config.toml
hidden_size = 192
router_score = "softmax"
qk_norm = true
tie_word_embeddings = true
init_std_o = 0.00881
Below are experts of layer 10 (counted from 0) of a mixture-of-experts language model. Rows are named router (the router's row for the expert), gate (a neuron's input weights, with its number), up (a neuron's input weights, with its number), down (a neuron's output weights, with its number) and show model dimensions 0-191. Each number is 128 + 32 x the weight over its row's rms, rounded and kept within 0 to 255. Numbers have three digits each.
After each expert's rows: a language model's description of what the expert responds to; "comes after" lists some tokens at least twice as common just before its tokens as in all text. This comes from a sample of Wikipedia text that the model never trained on. Tokens count by the router's weight.

# expert 47
router:121166123097159087140096196156141112126157138063111166055124130125135148082153074134153125177150152187144150084161089081140114108131089142137141089159137178136125182145099095117133146181130171215127170124106155077165172096177161119108131113167143095145179115096095096184059118146069128122127161128113145099116167110185109136165096094107142094123204138123140080114069142101097147144086132181180087118073161109083141210121117118106148129118163148121120153126119144074172117133181105098112086089123112143092140093085087144155165144102140176168127158072127126122148075108112119165
gate3:039170110116153104096133085146154183140121057126188137137077114189191149122117201160131140151098089173135128153093106126166123152114088152127095150132151046093169108120085136196162150133110130095124056136185127142114170124158082125132144118127085167150175142141108104167158156136102139156077169122169091118130080095106145087141154172143097062109181109124128103142109081187105123143104106131111104084113185134067161137144120060110114082130160201151152136120141129083137133049166143110108142113161081125060104079151148139087133144140123133103107182134117125131134121112162138115
up3:148067114094124139113145150086093102099119222144135088097172151087113132103180107127130125125143120082090147138110169111103129063088109061177142126127143172146121124145133132104125109107128122162134155099114130145113054058188123123046145092128176119121105127120174164092112133154119145137108095169099150147148162180074168139144139133102189163108111125133110168164109093140128135178166104167180155086108144108161147158118109187158119144157098034163111119093150143153125138217085101133114155175104159083202121112191069137174130124204140098148113115138091158127162147124133117160
down3:111109106146143157129135140118200153130126100129164127149153091112111123099109123148150118080171076183143129152096121109092178120168109133159136130111106127134163151075118133152121112121067124134120151130170092155142177167119089132101155150135042151118132085128111107106095140143160112216106222150116140169055104070123101185115116096112134071076156147080139127076158096113153123106081157145117133078076089097086162160199105086193144107200142170176132124106140125087135117123168134128163178131088086163102103149058088148138101167132114107225123138104142120166171125112105118113
Four-digit years, usually after "the", "in" or a month, naming festivals, awards, seasons or dates, e.g. 2019 Sundance, 1980–81.
comes after: "|", " (", " the", ",", " in", "–"

# expert 12
router:213129122076149118075141161140103116164124136170142087142098115099102149083134127114155129090084159091118174128166132134124115090149113161192186074135138139178149063135075215185155093132108141182129159143105168126131116129093140111139141172167153124151168092197206071156163126146127133128153112170117126149079132101153126094157112148147092133128094093134178109193087140100169181144165116149097116078086119138169146130101159093122113098087125143082058158100104085128181098106158132102100161120185109138126150170116071126122081137150084131126129129121119114092207170139181111162
gate2:128136201174126109105041190148178122121145189097128105117124138145063120199131085124151185157120154145117072101102117183113111090150112092121096122098085111128151085126153130193141129096156123128122098168023127124118088080153142113160112099048094103152139123113163089146107197107114176119133089149180163120117124119120131115158079166140143144175165135102101159069116131153136102094152105162083122129146141128094111125146218224113172125112083116069097135124152150126179119092097122110135137098125110138167169122149160157135141131119116121147182110130078109122171157144153086170
up2:110147118128120120092119132129172148119120077160138076099113092160079166147089184161114112097139108094098114182135178190152102113163098098158118126100120154156138147129081152152101082141163142119148111104163092159110127123171135086178171175098137126146115110162073100184103158118107118118116100154102129202141155107178103177200104077135187171086150152113110063132133178189145118123160128090108177123143098170044143111084140141125172072146141093138125139132184168118098162149097055193119134083109148128106134150165128162162138099154141158053142148097068163071119172141148149093
down2:154065142173081087117100150160109169125114151153100123113148083097163126126145107150122116148098151140195109149071132106093156172155146120138122167122197088157125158147138192124148088104150141130133155087135110138128112214095080107171127033087206127121171149106120078146148126113100113170160144138142123123079114127038204132063165121088143125128118066135108209123093136108155114132098147144122171105157075146168117140121135077172176126128126123107123140113106105126098116146055145116171096070124101141142149139124165073130088107097177076184138172165125116089143091150101127146
Ordinals, numbers and determiners before a noun, such as first, second, a, every, and suffixes like th and rd in 89th minute.
comes after: " a", " the", " with", " in", " for", " his"

# expert 22
router:150129127073137129090120167209136147136189157079083105122096080138099166137147162115160128101110126162145194100075091141130150101162104165177080150097075126124197108138094156137147176100172177154087155112113083120123154103109128097095107123106111115144128095107132099141136126168130171084115123116123120171099190188178106104156088123172117170124217102122152107133091155051119171131086141138132111139159203143073118140148159039169157106109128134138100117105126064098111122169149135128126096073134176157104133117099102173155100103082106132152119131103103185085179103194131147127
gate1:155090170123085174144160159117137128093151115093092098090126140123160099065202089113160099134171054111206088144154134078170179094108150142118163077190132122158088127136156147124127169093125081138145097163121140096121162117184106085129115071147158151116102137129121082054151119174139083169121115162099107153092160150144069101070133055163174165134127164138115143201147138118107130140127106068126132160118139138136143156128083125102118066104158117140152112152190136111153120151108072129135105205074156111164106091111106127133141110198169152120090176135122142189119125132108076144
up1:152116118150129172131148157071135140132079147133133123134180152121140063109123091095094170117158146155184192125142113086086120127063091168159158116137168213117130159192133096097099169169122121175115111126109093104181106076071110120101098133152159174160173141176091147137173149134084094090102088142028148165153144092137185136090066110137086159136098107065123127126107130135100155112138071116120135176165131193088147122085093144152073157103106134130132129056142198118089125107161114099116145106193078161115115155120114123127119157064111119114170125082143149155139137137116148104
down1:140068120122199120089140138102074121000116088158102110147065134122163148141185099090174135141184150162143089120148112141096094125108084149105175106148124120130103120120099162192098127162116114120167144144107111110154103148167082109131135159149136146116142161118117131109155173131119064113170113138138132121147101103114164152144089089069092135104142163113181089124120122184153092165145093089139152109098141131213162077077144123101107155091117082140103136124126149079127119136165087159153146108101184103132115122140091121170166111079150097072132054093153198101146061049138134111
The, this, its, their and possessive 's opening a noun phrase, especially after verbs or prepositions, as in proposed the implementation.
comes after: " of", ".", " in", " to", " for", " with"

# expert 44
router:151172116117172177097158181101110102104128139119081117099206143128057161163167180107198118174126173080171054104089147136167129123085139093124089085106091108119125169092146105103089087135149096164102142119110129220089168164113169150135140072154143100099161141097098138103114084114137092122134120129189131165116138155096112154156116110162175089096145165140113115142152148188138109168102093178104117106089097130079137127065076091114167108085184105122061136174106148087091135133115077149116134061152135118162117164143133108152075122070127126122133115136116089152098080154150156094
gate11:115158131185147148162145179135155150126147131114124131199135091095120154154104136126108147115105103164117150162180136109181113066102121149098140130125132094098126123165097129086119127082093138112163163104118185103120155173144122077127103127149061097115130069093098100109113108108083146092052113095128225097159138126152077118165147148124174173163138094079111199138101146145145121167133144087133097110137156195190150180168130099179154164106077206142181067148202078117120103100042095105127128107091129166120140129090135185114150116126106119153119132112179147139146143069108143116
up11:169149114138086120118071083101126130158089087162109174125137097090168125137141053140165116073095127128097127107125084095082156143124134152157170163122084117150092156071139095056156065148139157157132169098141113064130048148134124189170133127096107171075179102185152130160127108126177130166078099068106137155132118147161136178130087089145167122123131187124166071140071106139140191124085164173091186151138102093093117103093157126132110116153129124058113106134077121144080108144124194089149160141155104135117128097107147155120157182144140172104128115069145112093154102127178095112
down11:161149113093091131162213160117113131115156135130112086159148211103166179149157137133155106164163144084120163123061139112086120155159112146185130041116160143121133172082158170121143091112093163110095098118151141138074153155109180085146148131081125142062180121128164135121100093121100106148115167133063185182142105130188146074147114119134148162080121090146135123061131143162140119130176178083126147146127169071127150156119088105166130140157090181170112067098121109118186115166128124061147052128126089098111135142112163176126122130143125108157172159100119169120100145128121127055
Pipes at the start of table header or total rows, section heading markers like ==, and separators in lists of names.
comes after: "\n", " ", " Votes", " Candidate", " Team", " %"

# expert 14
router:159109200176138135103136096145134169147027086146133132143084174128092099146103098154081115110176102081104081145167114122141108092145105128153109185166090182118113140134174138108166153061132145095101146132137123149100103165133134110143138115112188129076102145120128132105181163142153061155171147103209135150157130092190069164191155078115114223145134117189142089172087092111085181110130134154152118135081077139151107118070127118118104140090167154102107103096126125163187103203143102102132159169148116131130142128115162084108097122179125146127082086157146135102123147128136103137
gate2:087119104136176114100198105070144097170070111084142127072163165141090180123175129072091128163141123118180124148119116169149124165098126126151159104131084140162083122137110118173141131083127135139150161076164065145166077078120120147093127137122109151149110116095114163144105139145136135057094103124135113116124129114119167092172111092114217213103092059161105172138092135131197132096090102101112149146067118071133120125106138114175124139105175082138141119138146101126160153163054106093119145121164129108145150228066128161119168092108145149147142140057184156105123106102133122127
up2:116109057095161123100144172155171086131116111141184136134157097128156139148160125111124110156146142103166140089031133207062119112158133111159134128089108113109111096133121181097175133061106126146156138113150036147158127106111151142173163143105097149152139142066129190097168182091177174095142093102174136154121103122139108123136149117151103145170124146174165097101124142116149143105159161095092124214123092090077100072108150146092092087101127107171147143173125135185132081102140108127151114138141157080141174127210124181058148126115149158136089108102147201156079118145130125131
down2:184214100134130112066133098098165106123118109132135096160068176134125115136113149147104117121153141103146114142102129077158122148108076082120156119095180151140179128138179175084087144150126143151127132093150070136100076070159161114106102111147140185127100129077155130139110091087093150163144152125146115152149175121162212104094175148096224104118084150163109154140112129100157148163114103157119150171096162050136074140141191150148104128165156101134133096134140140128148079113170102077147081111157107106048130155098121116174122160129121077196105202103132111075145133097108130174
First lowercase fragment of a longer common word split into pieces, like re, con, dis, imp-osts, am-ounts, cal-ibration.
comes after: " the", " a", " and", "-", " to", " an"

# expert 41
router:114073118177100111128114127177113093166202101119163102160144117095142095114116183122116128098141082154145144113138113152149136090101128057109143118065090161097154117104126084118130102111140200126099144150109110096115126128101152116112153156147136120148090078151132158050166108145132095095083088123087141121110148174080189132084069159122127108130079151129068117161158074170083153137157107170140073109185155180175131101095102163118110169168139090145157146156070150184127147177143089104104095100099159190133183127181156142108078094102160116151151124097097146184160046170137162137
gate4:117104127146116100126068129132169131135154066148168113145147119112107151132104102142115078146104185092149138227160125116097108154124097158178127172123132146140113070149102156190150120147145155158063162172125103120122114111128112101176122110060156166205100093126145074107111108119135151130103138160161108159131168051065168161110134096154183121102169088096119136150077050184137166130121111191146121084146141120066229144118151125081116100150129106136058167152091131145091130124116189150148155133148144151081068149140098101137093113101130108139112160146159148113179090129079125119
up4:127151151099100112093156117145127140151143181164123137121195089108128086187101145112177127113079114133089096096123132086107107155105150105097112152127162112135034076134173120107162171121108111126132150089116090124205087163137144154054096128104107161116113096152093102134113160133061094166163164070143120091197111153134104075061165107101173150132173155130092151136203091149133166081096183159098150164080110105151194146188134136118157158148129115118104136153099130097136119124184158113137120186160087100161092090146202137120175093106108118152095111147111121156156118083087074136
down4:140157081136093152087102157163096143030092138162108099104146128172145120113071088086164111096142139143096102180142116160134071103168094166125137147124106156129117074120107190146093166141109168097112154140143160146111073118119087155115112156136147096128160170163161139156140086162175127102128109177074161105156115159083114137143110138156114124092171100109116133135126073125117134138144129096100125156128134069088149155093092094176170107136135139088143056131056146121188175107044122117118145169120179117190151096074189081129082157100126091106208118161148186125144094187143111099
"and", commas, "&", "or" and "including" joining list items and name pairs, as in "College of Art and Design" and "MTV Movie & TV Awards".
comes after: ",", "s", " well", " such", " where", " known"

# expert 36
router:117144108146090164149112186118118164124067106174152155159148178088178170167134183094140166143163125090160148137089161141125074167118130120090142103136162152120131097122123139129095174073139101171113160068178138148201091173128146157171121144127110142160108154115106153112117121176181158141161176173146132148095175132165073123106095091056092075140128100126056207133170121091156163181124128091107162117079133138127157118088078106166100136135135112180092126148071169111102110126157160136109183091143120147162100164205114131143115112063142115104083166104135082117114085158108073117
gate11:122171151156098107168108179102133182168143055154159096135138136134134151130131084072122149101115065153096171131177091130129120134135106111178163131153127103187071092094116149122092150144093090084081074096103123150129127154187136092110084098093082142113121154132095139202147104070110085116101144150135107113118054115166055158150188133151141100068154105132142121120110064144155110173168122126106111158106133116169107132100133136179147089074184115142073159162093096189081142170085104129104143133103157144143135179126116116110080130133154180121094161144070067187157155110131096165
up11:105138163127123155156156079150104130127099181182144130152104132168104194093090139139082142124140110159106092103068163196076134133144100117130138117103116163160116080134122164158123103147129133089131078164106159057110124119102122183112149165145116138147132104163133103098155116092174150168168145102114135117097126112089111129123158082089104129142126112164187083128117136127086144096135130140098242175189176145144140139101156154098124061128113134143177070059166207106138144159142217099107178134165101156151106119106104141183112199125173142065116106136096111144118082109117062157
down11:096129104088151158136133094146148150067122076139131110149109111120133140150132120138122124119116121132145111110186129112145143179118122202136128134136150078163157150123150145181134137192106118149196068131099189193101176113110145113112136065110143092103110124043141093133108113114067127145137162155070096150152157127124139134142077188175092129059071100126120109119123141197128090127111087129105163146115119179111178107124118137170163076121120121135119130140108091074173164161127106010193149156115191136118135156129115148136129111130115133142143081162107170083162138074128232173
Pipe separators between numbers in stats tables, table divider rows, dash-semicolon placeholders, and labels like aged or Enrolment.
comes after: " 0", " ", ")", "%", " 1", " 2"

# expert 3
router:101124085089145114099101168070104156112163136125191160114163100163099153146118078115130078121087162125118151167141176112137093149143115164122107136144109155115137112173163099115145147090158087155143142122190154174164123119167172183108094136135153101135109117113101090153062104097135132131169126155151086137162169167103085144080148110096086156098166081120054159089158096073179151132154126124061165124170101162137164178067085157066075138151084101089147165153133160106066141094091194160087175160117113067139156122103134119096132109167155186150169132134099160091099158131155116189
gate2:088160096138097169136085125127125128152107196131144149175164060162113148191066158055198139159143152074141117122135124139099221125170141114061115137116104108120125131172139148089115102144013078131139170088123096118137130114100155098118105111090108172098091136106068101107115116122112111126123125154125138115113137089175159145115181131130084151160147109126142120135075122024102116141119187148084105117134143070155171181111091154092108100146096193147141051169123105124141089170111124148118135160124136068125128110153142112141141139162166128107137098119113136188130159071162151105
up2:152103177145167175136054081083090136126132146166121141167157163089164131141165102063093169140114142122137114158105108138149046144154111110106138171129151113135140132131130151097137103131111128120155122113171152121136108120176138141152135130144140098059114107135117102114075116081099125109152088091149124146116169132079168153176164165131154163186110041136099079197140136107169145185145178132130108121090090157097113068142153149130045113102180099114123124183193109124064161166111108091111103102152167100086153083181076166148135182065090094090108140157125108189090108140140125179
down2:119078173117128117092089148102108163063090100164129159115169122118049127099139116163116117141132111170123121119142130114171136142137108049137094084094167125126093089133169099136127157106093152099150161148150183116199187118158143139172161165133110115103079127121146076118115122114127152156076108156158136129100057161091119149104115137103120112141165094098111086112098163078108110164092145156144128179136146133131233141105103141091135097183104083068116151106028111112161129146167169131119080164126169088120104148163157194082132182150105138129102071100116082121117065175091137083
Signs and separators inside numeric tables, such as decimal points, minus signs, opening brackets, degree marks and line breaks, e.g. (−, °, +.
comes after: " |", " 1", " 2", " 0", " 3", "."

# expert 21
router:186134122137172140165130086110096210162062137124149089110135160145111110086123131114118138084116148107101152143154171168115163115095160132194130112138183152147114103142162101139167139127137112117127103105090127084121168113138150147118118109112159140137169138130082147148141133110111184127077174116178152136179104112089153156104120172108149168194120150082093136087141155071164112095167110114160201135106097124087107128141180167071178141166112124122080149220161138108157201090116125147137094148138155183103098102124108154196111136078144179045107171111095151130091131054113161063
gate1:137119085104091211080115088096100127140105131119127109155121094122134125093134141144156124153142105168129130151099057106122090109139132096064107116103112095117150085094127092144118165169155153118088155153100113116144161107097117141094123116124125182176068154132095156138089091177125093160134100160153161133139154169085073155082112076154165077128076117130091108111121144076107065077185103099090127162168143082138117163107064172140136090156147130137100141103138072077165157134156123106105081135153142126097066036088143059100098125096119161211174119108100123183122094168116191102
up1:166093174110131124130099123121121145147162139144188098144161139131149119081143186094133114111112140173150132096112129086135104105161147106091133110141148101122122130154118157086078182095098150141096098061181110096125165135199159071121105108099158163141087086077104116166134140104121088157171144119156164119132104117149095113092137068142140089062117159179170209132125096094188110166127172116102160102107131065155159140086117143078107076136160141089186118099107171099160077168173067052094112094077182145107115037121130135116144128129090115124090151076157152106148161135122164176
down1:070126162152076165148141099141135098094195156091159114129143092157139134128089113142125122143036162158105131104134052078144066105108160151117131126110139189136110132163088180144074113124142106028135140121144106127104172126128166193145069124103151153125140111125105081104098132106142148142100143078127162087087128187090069163123059112116114137060110169191167116169124155140137140128133098100093165099105132057112122126164167129095077090139141172178185157100089151138109116107168119138127095114141164118122192132176088195101079119116160120130126158112099111142136113096145070109
Mid-name syllables with k, z and similar letters in foreign or personal names, such as W-ik-tor, T-ik-Tok, Kuomin-t-ang, plus names like Hans, Rick.
comes after: " K", " W", " H", " G", " P", " B"

# expert 29
router:127074153167116144055176154120148162164076190123140134153073151123179130162138117120057120097135145113092126107159102103117069152104148186155153142180160089134169045117123103126140188124109081096104078145168175154096107179096135124092128124130182123090082115147173155096122154114105123108165161081102159178151186155166127083153183115111077130169150115146114127134113149176192160136174137095129155109138119191175136098114091109111129141049151126166163093109124121155181162156139131131113174176092136149117155125091149078137207103102087116122133122074124146101143182122104098142
gate0:127058190164129122127127124139117185114089094134139154118116109076108153112165168148138159113130190203113123138176180158149128126129088079209156074113104098106125069187144184156069130117136175097103124142089178200101113174112098101145133126118131084121144120089125160155147122151148202112101081174104137152184113175160101165119108118108149152194137102105146161112088139105169139157211104145138087185050143078152133170188107162127150163130133147050134108140107113132121127104128124166121143140107115173138151166098085141131109062081095106121126137110158104182118127120118110123
up0:153129131094078122156168127116200119150118140158154150139108178142131145119164061078138081121095097152111126135185103151133067119134092132185077157095137125126106143106124134138105158169167166157129172156093116088144167138106106174172138167170117173155147092136067148156171119034169111094114166101189137072148118137098089074138138113142184099127139113128187108134092098098147124127126120105139166130146129110138069145154063120120120087028135118136154137126187114090108113106189111125041127122173101133148146148096185154169166120133144155136098121196140094167119156116208156130
down0:199140125149168130174154106120170115174086168155077178100109101098154129137172159138094122167151163123078109116110139131119128094136097088097081098210125142135173083057153111145100149133153164191165154164095065112108091143114109186123075132149138166176156114111137153106125193187088148084128116080111122123145123129195092130108119073184161095115099105094118125099164147148124134130065155137135133097143180140056128157136118158182130141139120130172171130159133169108120072208079111186108162111128168184158146148143116129074129140136140082147123114156109145080106140094077156164
Bare space tokens and single letters or short pieces beginning a word, such as s-andy, cr-ushed, H-BCU, plus empty table cells in election results.
comes after: " |", "|", " to", " a", ";", " \""

# expert 15
router:141151133143152078136155092066136043163096035190168140096111096093177125151144134127124119115181095159105142123115151173084155125108121169167202164150132135159136148122141116148162110157140104131168094126093143099176170126112155101150170082148126147136094127106120140096142165195052141107159122134118088071144116078129127116073143138136164189114101178141057094135122089126124156125114161146129134112107091161064174090130165119088149097161125162101143093146134195142100078113146129109043173170145151155077172108195151139121133142185099101082132144145189150112138162130101144142
gate1:135090165090077152187108127119155137127134079169133131182138077153045190117092084160078142125194094091151105124157129151133143177106159104119107100148144053189157058107126108129131092071152112177109162168096108097098088184152093154147149113104125107166174145171164159168071091126140080121096118099162105137134124101186139145148128164100117143083148156075132125132108187078174112140103166125129099122137114153127139124155113115073113115146174142149138089084169101087138112098098139141088149203125138122120096128154142105106096102111154158122199170099128160185196153156117066121
up1:132169124126130071091172149106106094125097156101152089081149142145162098139152157156139117108098166077070155146122165140115107082180117152077109140110137121132115128071110111073108164097183113173072093093167141090153166138126117103126150158148178126073139167200165083121138122119135110144124121116128082122088158135131109119145156089169123142155136143203148146165159194139083106165150122119101173099098137155208091147153143081184124147165082123106172139155134095186088196137103155084070111047093121094113182114144139104138120089109109127073130129152145085162145159106049076100
down1:113098120107153137112129113176107117131174132124129135109185195177089115117107127102154122100118150140133114131179189122100159135108152163117162156143127123153094083182135129181127094160146145188127163139192124138130105116127109150117158124122160110160158065164119112075121178135077117103145152117066147129151068134134135041201155134055131107123133185086076132163144142170095155147113155140101097125128111100045043126115143091114200145084081141104097106102122119130136101145142065097137182083099111201108078165123067146161111131162135135129163091114149185089172143161130091077
Opening capitalized fragments of club, team and place names, mostly in football text, e.g. Acc(rington), St(oke), Sc(unthorpe), Ross.
comes after: " |", " of", " in", ":", "|", " at"

# expert 5
router:100131162112116116121127113150144090142125094121067115123090055099104150180159127150072160141147149152130164104124081171122209100180127131129160149138145190143144172179098158173125156194113109116162052127078126118149139115128110102152162086091103182149111146144145087195088066076044137127137119111102140118122182085149116135125143185129171159105072113147154167130174183158069135069121117130112142185202129128052157129143101166134116142110118133142135150136177122136178138081156109168111116112172148143158147087141107135148143112065172154152109105104107157153082096133129196119
gate23:101081145142189130114070105148110121127105088112095137101134049127144105207088119097139129115123121137105113201168103196138094165050092187035126104158131107124137129110112105081211100139147144128114145036110140170168147089114161086191117163135139144134121136101096129126107077190113105132197093124126128085138169119125132116114175139146121156075184114072111142118120147142108134096095158148144126158121153141109188114141142141142154110176119118149075089109091126105118126117142137159151123135125087036151119071154147138160128170119086084141111141054146125083127133098072123146
up23:092121107092153089146100144132108130112095121127113111143120177102101137124167101100117147086105121118115170070058112075130142136039115165183197126116091149148130138100120109133152105119132128100124101166118111135103149122112133102127180198157151117156166172139163174079160141139130115058128173077154107164132144140036126120108090130161105166146130083106098151128136069139151092183140117163171147115123139131147185102102126149185072110142133151169085074130134122137098065171127046049155149153114130225091152147127147131177151134134120149146142068117086141105049136124154155087
down23:139161162073138167082191089120135140133115187106173078128150108133149079139170149160127056152157139143164112126105131095133135132079072126127087118112163070165122132137111176123158112137101103115119094083122105089141090150077188177200143039055136106076169148114077115157143128122159104122119114110192149177145154111137159223133139115124130148109157127127125164157179140151179083123134164146166083107135123112119179079110187103150160117167213130121155078121084159106161090180178133167147136149151131136112128132119119116175116180166147200138113135110078131156113126122144122124
Nationality, empire and war adjectives in history text, often after "the" or "during", such as Roman, Soviet, Great (Turkish War), Byzantine.
comes after: " the", " of", " during", " The", " Sy", " United"

# expert 10
router:137180066091127185095191179103098133096166166089104102081170146142072135163138181109151074184103150146166047108072100108169151135110124099159107077128076145067147143117082115129105103146136115142093122125156134175110192173139185145117160073093105086099145142116124149132119135062127101142149093132175137152084162100096083137159099128122139108074142124133116160128186127152118132144082143165158111119117104130110114137039119085132154125074158118112138131134137175086169140179111097161158153075164163076126097124117168154156099111090131116171150062165131134162131079126157158067
gate0:097135117117157102133108109111145162142100127164129126144184090236079113177096123210168077125124137099136118148178099167137049138142108138161114141167064151067124137073126088118133100170140154099124147070094117132098136133148107139122155154102095139142117096065133170158095192153113112123106096149154145156099129052140159089158171089129060133118164107119104198135155117148106110165101140129116155165118134156170122166139154133123121128126156054095070122102142095143159153112093124092104147149147116134149131141164085152079158152100150067182147113139157212136081167131184198111
up0:130127095073171125137167127083161157129092118107143103144159119209051100161094099199191086167090175179111115152166129194099113111124112123152077145141116144079112140118116159158117120121120137080069127106114147187086108138163144111152152053174123118135101102101144202154080192150149105127105118126207117159071149077121096111156116116106128103082109115127134152126176115119117093150182145105089153094183078109130101158115118124109113172143144064120040152100142132110142140119114155085137085189149099101151104159158121105159108141081137071192128133136182129157101143137140118139
down0:157116180147112089155144116089107091098121198146103178068148122160148085075168134121117148164067132160179116112157153080129219116109130100093109137177125104067089150216104139187103121106169086090139094180128112142119156175143186152180135145096193105179148174093088105142140113140175088108093058113118116150104138106196139128143095104182162105101133084103122128097084151138138138146134175135142078138085054151101114115083134088170126140160120093096101121129084189122174150092114130128113111150186158171125111121143132140105075190125097136159143137142138149139133151103145113134
Line-initial dashes, bullets, pipes and heading equals signs in infobox lists and wiki tables, such as - Founder:, • Tubes.
comes after: "\n", " ", " Candidate", " Title", " Name", " %"

# expert 8
router:113122122111162127158121137082162109121130061087168159146109155102180182106151112087122184103129130101145110120093137074131078139072139137108104106103173124173163169192159140177122096174132080147185082159080125124080167134141134161137141092102112106161140159113061131178092147117107161120106140169085089118111171074135128129136094178116120153065147132129111128170088114153119107167115105171077117123111096151087127102117120116127175091163123194134135087100164143069176115086148089207079188134132092136135163157139176146127164156161087134122104112156083118084094180067189091078
gate1:110103150100126052117119171074150148136090186144115103131075153152173083139134120173091180087144128061119083126098159125126099130123123141102135071124088151152181131108086101240124064056133181136135168135146072092118074136171113104179044129096137113124119133148095149131156114143144133156083160065043097132165148132143118127097102125143139136155092096140136127074137164098186137151206150110168140163084152163089146199141125075158098146070144125163131101149162146147149089132129142097074142129141127113135157117176113118123096145120127140138143104130173114130079113095119156089
up1:117148088134112145132125089087167042072123116147123133154081101071147091106166087157211107105099165134126119108100109166147143129087085145113152122083113151148111137099084088083118171122090126098173151117170169126156150145184143127120136176158133102131097114156148165107146108166073148108101099170087129173069106172144145100161158183159156136131115169129110111221134088129114116097105096135111123172109101113160125132113138119128177084160135144114109168150088022158132108168119146129141114122140176101098180131118183087095201129151117087150138111087112208143086131164202148166
down1:105072105121137095133111086121158118092138144084140086060131116131094075139116141132103114193165136122162144149172114135086151140167126116135183083087175102182118119154154128110157115112155166128130102087176137095107161151115199175103086170170164140086171174166129164051139164120156103158175199141150131134094086178194154090142139120112131162156179103111086118128104135156085120151105058158137117098154071062132143090133154114155163128161138155154105108154092138152123132141141116178199173176114171049122173122161148158147145133172077114157170111117103119171138103084079110150
Abbreviations and codes in sports tables and lists, such as MF, FW, DF, BRA, FRA, EFL, CONCACAF, plus league names and small numbers.
comes after: " |", "|", ";", " (", " U", " A"

# expert 38
router:095150151120165127168192136069129140047095135171097125102088105142099115097141115128127079169094099134161155121095073111166150139180106106077166105091063139112110121173129164061105129102108173112153130136103157087106098158166116079176131128141113108142124164082068124126112156121125148150179083058103135090134136142126170098164141111174147192138060193187111095093101152137082101139143132065159135153141140123099147103102149101127161175145165140130156176114136126134117106096131106142183100095118165080123116136186096073163065180173113104114162166139161071182082162095131138126
gate5:155087131171153157185083063125136138128105120166096137132173119143157132114144145174109116098138149125141116132151118150185169088160119147192075173138076091099131209111081170151181125145124143102059134127126061160148139168122095121144092111120103137118181137146103112137154104142085132105128112093105132068147133127161135104155071109121133120115069094148065169134174160153096101127096186171154131118111092073162129096085145110112134132116067147087174166097122159118159080157141163158164183096134051107173153134189124123119100144127079136202125135154071063060153129144094130084
up5:196115122128112109137140084123142047164099178096106098162124149106113057111100047178132115131123085129121143152151082185077161178134093142103132117127113157111181107082100161145123109141188117130171161143126166154137119134181068199096189170147114136090163125148141172170116155177118080123130138142136125117150138123105116113166112137115061137086109183163200164155111149168123098117157094075157183141100116148067087128118118133132084110129070150134152143061143173178116115157134083117178103115120133179149112139106157135141144098123136115130101181089148150168169079096129115044
down5:110199149132105067126068082129110135125112133097135121132165088140163118123097150090119124137165123110168096129147089141145084124150091108133061093184148149094122149109155108083147128160087100118101169129125147162133119174179097135168156147159210144072107120077120093172162179141090109115191152092220128122140140159130138111086196120140099072075107111131144096140074139159191184085175123098147113130146089172136125116120137130155108161123121112097183136195160158146140139139127154120162140126120112062104176193096178114159112095143100071076141132110054096122141168120125189108
Field names and section words in infoboxes and taxonomy lists, such as Location, Genus, Sub-class, Occupation, Preceded by, See also.
comes after: "-", "==", " •", ":", "Scientific", " Binomial"